Experts of a small language model: 192 experts in each of 11 layers, a variant of Muon for the experts.
Below are experts of layer 3 (counted from 0) of a mixture-of-experts language model. Rows are named router (the router's row for the expert), down (a neuron's output weights, with its number) and show model dimensions 80-159. Each number is 128 + 32 x the weight over its row's rms, rounded and kept within 0 to 255. Numbers have three digits each.
After each expert's rows: a language model's description of what the expert responds to. This comes from a sample of Wikipedia text that the model never trained on.

# expert 23
router:115131128141166080119083075128083163146126108074081132095126069148131086134119159139154161127082108137135191106133157123153143146067150133149123109089105169146119076099138121165192162106218152110079068127184119137110131106147120145095090145
down0:156100117094129130101092097118169132093149166163095137140161196071124161156154179161106121117080173134148139049110171199114085117148185095161105110090124152144086151179089147156100114131171119090114108136077173134169060175148102119122144150
down1:094160107139161059151062141202105131137169137090122091176118127137174141098058157110143184083071119121124150121125128126106130084173111163126129114111097124090073130184148058110135064128122119113187118149081100102159147145113130100151149092
Description: Space before numbers

# expert 53
router:105114139167149155084079076116139127127087088142141113091117102186166097118136117153069181170106150143158154168152131095155117099099135135141133138069116132117121103075159143123131165133151132126122097165164142119147118133128140096103117097
down0:070141063143136108119114072149132116082149112091113143156129120148111103170115146087096153122151111161161160097081162100190099060077143127121181101138133124142128149115148109130104118127120113116105097140161091062068126169073157085153163116
down1:123171086136125122128133088152128102126170134122108149108086145161119180208113115109169147090086117115188116112132142114152133125137125118133142163078139069166106123090041149163118115075091142122102157128122111135108092169081125125033132107
Description: Determiners before nouns

# expert 62
router:093134120168076077057093090140165127140138085046067112059091172139146137146150131071089085128092107131115165151122143081146140087119163135134144090076171112150134053131127126169146191168164124085113085149126122134124179081154077122109143076
down0:133102101080092129116107162108124161115084131107117100120112114175071145123105037162086135129155158063149084150126111055151138140176150163088144078142132124131153130140100114187122141121170145093062075068140087142081178134123116125126152111
down1:119171192086166097133159136140144162096110147106118110147138127160137085127127156073150155104078123215175100100094050050082168079131155152112109170161135127063149158112133138076109105098104123081140120179117187117101123129147186100103120102
Description: Place-name parts

# expert 52
router:120114135161161118130043101137087143071108092088103157115123169138159096133157116127133081166025078110087218158137142101158104120100081154161132081075117116121113093144142155146151199147136158091132139186143109106128141127176155171102129190
down0:137164158233128113177178148076165108135185110175124039106139146124157097153136149190120093111135147143122120121140108123137078121137138105171129073116108157119092196147118140124144122098090161088114094145154121145091127190116123085097167106
down1:112144140134112164082116135151151151129128142095078142139144123089105148096087151079170094119142113096104173203085064111054096172064148140152104100105167100083137113138140103125163155133060165092136146146132166137149150083163162140123090128
Description: Table-cell spaces

# expert 46
router:122124170126146116097045083098117093109144084107082112116143131142153119115090103116150134132095150090129148159068173130195177094093124141132150091134151135147154088136103159100191126146112137135111113136180189081103177112163117123129095159
down0:160148149099127180045081104111159113109114163118080104099099119097129106153159123122118181096129142092102145109171144091101152141088121110142120123075154143173190165144142168135154163135135160164122098066157145142127093129155144134123106070
down1:131159079137173137089136094153095081136155087134151139139129132152122062174197105133175147100102065082104077118181162166058130129130127172200163141130175185167074110116113127125171142098096084166125077123126146126113155103168118076094133162
Description: -ing and with

# expert 54
router:114174117189101120115062091117122117091098121150129091029125150100155137080185142095098075148117103113169140152113097085139169127125148072120171155092164139164168080131151163138163126129163184109154127132178138130088144102196164133099102146
down0:133144117129100140082139116127102126169157103100082186146140136085068127089092140116164127101096145061121144093152174121101092084097164126148143115162097187160179131139131166117122119194096125101097148122086190128107198154110133104158135205
down1:134164094123123107167097137161139098146056121090129113152128097146147110166111063067112127104114088141096128079135093101121208107140139158161164179155134142148146140071115148109150152129122143084167139154120151146157078104129128139155064194
Description: Ordinals and number words

# expert 35
router:087103108151203123131087127135131161162107088057125109111145154173145101095169085109118160189088059146106143120102125108163089085084162107105128155114154153142115088067128104132194175123140148111094130200157160125107214160199060107107110106
down0:128109025127125136129151147188140133130137102089127122162083135219104118148098169096122099116151087167126105146081124145100129088170162088108136104180132109073021132095101086112155166105098069133086125219174116132133143131080081101137138139
down1:129101149106183104178169125113099144076115140124142112090160070113145115112082178140153120080140085148103110138168175148049144164149135108184162125112113122112124147097063112104122171138136117115146148037160165155104148098059160128183098191
Description: Plural word endings

# expert 26
router:130171122129184061135041092129151105121138084145122113082159140151130099100153112124135102145064141148169162155116085164174161058094159123145111091156158223167100120143181110105117150203137116120158116120120168075116141098188110126090112098
down0:146196090110151101118144098149104153134146116084148124158117136198084162084164163128120100103107120168142136154155173077082085150146139152157131067120102160146098119139123078119101153136058155119147103160083199236095110165150161142153155108
down1:131113147115143118168125139107114082150095184134177131169148149124124078107133075131097170128163176187081117150143120144159095141139153126068114146121131100163123084175123159105147161096116158129121160084083147209124149138103130164158176181
Description: Prepositions and conjunctions

# expert 32
router:117129132161110113104078094106101149107132096117132136072140145169116100098163141065104108137105078033125175094115122120194173083138129127153194129113137132187136110078110100183154129122154153145121127080141141129127151092134119145069131147
down0:192105083117160060168189132161137137110164138161129124075143154121160107184150164152140134105084146162075121140132078159101166130121153185072110169093202117134155108142088137112093096105116050204104165109092087126110190089195145106144155183
down1:150091124140147135122156187128148164054172086135132153150116139094133193140095194120102147126115104093100137143098129127084105093098105119173141115078183131117160173178116122155113153134113119125156161178106164130116087142164164159154090120
Description: Leading digits

# expert 31
router:121142144158118076146050132101098105146133081058155133107127110126123101116180146127105110126060089133123127115090075107147127129038155083125146104124157126183152117114155167179141148155119178087125145169149156091078125108206125133081114153
down0:133086082101172138184149148115158144152175100089100095142126088172162172135063107142138132118150037128151092142126134152100157179134180114116132130174146141129114151142103110094123127097077141126102172092117114154117142174201158142139095122
down1:134170071101115131151134144152157107143081145171104107138053086107108090118091128103189101095109138140104148103120128202143030169134113102133127110182103150128161088086129075186128121122135103071072172156144134142114128136098110155085124131
Description: Possessive apostrophes, gendered nouns

# expert 13
router:094169112137113142099126108115104162139148069132121161111184120147146120120160084116091095169074104101135130133120110111135101075112099115132115157152132097092140110105138123154209139179175140087106098135139161146049158164126136094121063161
down0:087134120110153136180097126125090096140116186080052111095114139132159150113099169106112174142134088132098151141154151218143102123108181123127087128116149101135128129178140088122118134143154133167110114120127141115125122097150115104160188134
down1:166079124147089098134200177153086136132109119127159109108122194108099091075093164121118144105153114132113105201149152146145114149129064151131103132095096077194187111126128130159155133142162172113077116119107125109093180056133090158116121063
Description: Table cell separators

# expert 36
router:106169154188147117138106105096101165115115097088097165116149075167104129130106113107111139138089103096102178163100150084137121136098109139133210084143163164143102094092110161084171145116121160123132153174148125152128166171174100137092072111
down0:143131157173069090088151179144068093155119138131134102108093058172116142156069130177197164158095139214126163128120150152067100146105121156095127160150153113138105148147110116089087132145146147113105154134154089089147141166165115121141160148
down1:149127160166125087161159156099119136105161144111160180086161126185160110128136114110109149150089129101085141143070117079164140129105133155141127102178071147158082093135137186068081171152129081102070203106132162221125132135086144110173103152
Description: Short inner syllables

# expert 27
router:097154152102172109183084120085125149162128060083108128087186091160157094111110108073142121185073069138118159142134104139111146114117166067126157112098117108141154091116161174151156194154158122097084146175124166089149140154124139159087122102
down0:153112149121157075111185110085142132085098075168088118128088142096162162096070132178187093148115148120137146065095131095107130116134122156113149152178082102126150099114107071137136143103127139154104113103046112095096172110104159106122178147
down1:129113162062212137107116167121136105056149147147116093061141135154150133119199112186089160178167135142123141156080167197168068147192105148159118144085091139097178096132144125178085149117132164157128165205200128150128090147080107127093107141
Description: Word starts, common words

# expert 15
router:087181082156192109136080123138153134170150101144109124110160155157128131116140109130141100190070099111170186091096129113182147110094108083211153069116142165219138101091148115140170133102134165120151133142151131092081157112139101106073129116
down0:128116149145135101157133193112123171099105174113117039104115128178127139152163122082118149134160114072086107101190099160115100114105125151166087098111094100193127121181094135114121157164106173141099112126127186129096156143137108161149178032
down1:134097139178099143105119116107132080087139173107118124130080122097152200110083145079107114111118084097120185173111122124083103148087137105108120156114136086124162206053170103184113153114125097119079164151128084129119121134129088149065126109
Description: Y and capital pieces

# expert 45
router:154158150154151094115091096115110111106137056134095099068176129123104139123162135146112105140131128074153122121156088117141175066127164112089128148087147135120138120126150206151189192120165136089131158155185158103092138087180105145046116131
down0:122084096122172108109104083121078160107107130151130121121179110088147132186123169130088132147184037087116106161182127087138140158123160093114098201154109195146153092081141091102171061123154076145159130162153189117136112159130175108129182107
down1:147121130095158130135137177189086085117129084154150094104185135156105145148125185125135110114179126100127135080057152157115089142170100148164160120133102161130088039128099084155126140129141148134099146147155094132118185091046115144115167203
Description: Ordinals and th/nd pieces

# expert 61
router:099135136151104117120141072118140118082169097127125151107144199163133051086150097080090122140111087093144139132134149077159181118112163109119140072108154135161098049097163201179147106134174122123129082122170153129123186088195124124086066082
down0:110186062159148135147128144137156070130129120165111106079122057156155101138132172087131134129093065115158131122167121118105116108106135187171197080147120135068077161102139083140133109068112111060159132169140150074156096173112035128129069136
down1:105149090136190118114152106127154129120167123105117101131104164150129120145157138058127137067177127149086130149102125122076083102157104118212137154113059133186095107058138124094149102114183080115140064140154127045172099110178086083120161098
Description: Noun-forming suffixes

# expert 6
router:104094148176117109163110077093148109146146082133126157095115182147165108108125120098131093186113071108153134153157066121116172097156193112093122107094153132190137080113136139169128172136145131063133156173123141104091159094146094132088043107
down0:135158191091068136109170119153130138067163125157143165188142121108146082145190120171154157096158121145178160192135194134095133143121146160131114128183129089154157130120126144100097068094170146128096142113062147073089165187138151161129116150
down1:191118143137188138114113146108194157135173123184105144131183112182126099164120119108149101143077115094138148095153152078097159163140102141104199100142177136127185134138153161130099114148120159151114086082096137097120146148175120102121193153
Description: Months, degrees, capitals

# expert 2
router:142146132193097109174070058114126100127117044083116120072123148105114080071141130121161117139101145122137174131110114145146116123055168157079161127134156110149135114130182144165192173113105167109158062116145188102089127148176086119091140102
down0:117160121156128151126190111119146192105103121082106095041108125173114140165070143144120107143133122116094142081149125114091092144100105156142147125122083150102123087138101128106127175116056171127104150191143097154120169125128125149132102108
down1:114123094092187092150121087122116151126169176176121168082141112083102139111128127152094098166122121161076132191144129078113130145146104096149183158146111145130137118104063182077132139156176089175108094135131112108121094083102101116133122161
Description: Capitalized word starts

# expert 1
router:150128164165102130104091113093127150128112096115059100052141173188125128064172136074109093164082105103100191151137171101118190072123124141158143099096147148165084132047124105178168143154136141073123147210132150113138180106194155158143116103
down0:164073137161167166102106108083155080128102134191059124179088142161132166117163099094080118095119125163135179108120133226201104122101133119125103137168149150140108139135072152119110136143125085100165124161092093109123129159145193092076124206
down1:164071134089158102148124152179084146093157142135142095069076163165150127147113134151149121096102181147122117044095120080082135179136116129113112130137118087110153171081085183115124206141114173211138114165147111150127148153134171110103087107
Description: Digits after decimal points

# expert 20
router:135113139162180068093118105122107164143108082077106117117149143140150090104191116162123113150086118078080126120127107144149114102140171092138162099111144100170121067070104126131189134112125150084157132187112200090107110149153113093130084135
down0:125163083121100186098116113124116146146212073150131154115125148179089111125157154108135109123104137180133139185125118145144115136095096159102120084176124127184141093210162093096109184139162124148097064108098080135139117107109139159086201117
down1:153089146154126147088202167137120073147151161113126157120089125116095128141117128115167159147143111150156133136119180154073135103112133143091117164131113137126144199092196124133115114154149128106102126077112121158114053161148156185118103123
Description: Word middles after m

# expert 60
router:150118142151148117116069059131133162126118078017077095046171145152106134106122073078150101157083067093116184098129084103128137123064131108114120121106147182188089106139151152144179129133163157105151096150124147090111115101177119158078064085
down0:179099140149117114155055122147145165063125090045100121145121171154128116056145171124161132138096125126125141115184124099125059107093123181130072128188125112158132129103068119124174204132095148159131074170104130115150149114117139150163164150
down1:100138141061120124150180136189120107147111108111131151110149141165114120161115169111209177155157096151171133128115144199082134202127177147165129076095140135103105165103200149103112131107105123119166177084090143181130123112172139105131123113
Description: Digits in numbers

# expert 50
router:154146167147160111128139092167143149130129085087092120092162139164168074108093191092175059164070119087155125116118152097159142043094151122147138121079141149169105131062166121177164135109200141094113133148140136147111144151146120158111053146
down0:192097131145117103134194151132160098078177110157121153190112095125104158105121110093175085163153103153147149097139134151158126088131178136127075137085109139113151090084132113111099128166101149145090144106152095172135108155176122081160128163
down1:154097116077140147124156148110179150120143113156104157114131128110174168129119129190161124093121144182050134150121132106138152139136134150159091148166094117131132115196149112094111156106136063156152151103122096067141082165095116136132095136
Description: Name pieces with an

# expert 33
router:136111127131176102148070100108115155149093080056131072101165165152141117087161125103099140148095102166112173153139174101185130137109107150095166109130164137123112111072132116145144146135156148115096116211131159148085192146222104131152113130
down0:192159119118115117128130119093124088143131116089076145103131167140081084107150137100103125121136105103137135112102122134065141098117128192106136171111170084082103078114106182086103114114178076079154115130133086126129114098065077203141060109
down1:180149133130109123113181128185109143138178145100147094065137108134159159112149132121093154121089132142152155172123173152135095097136169141098122116113047085072093101162102137126120112121073136098096174133136090104166116100113133137113116140
Description: Plural endings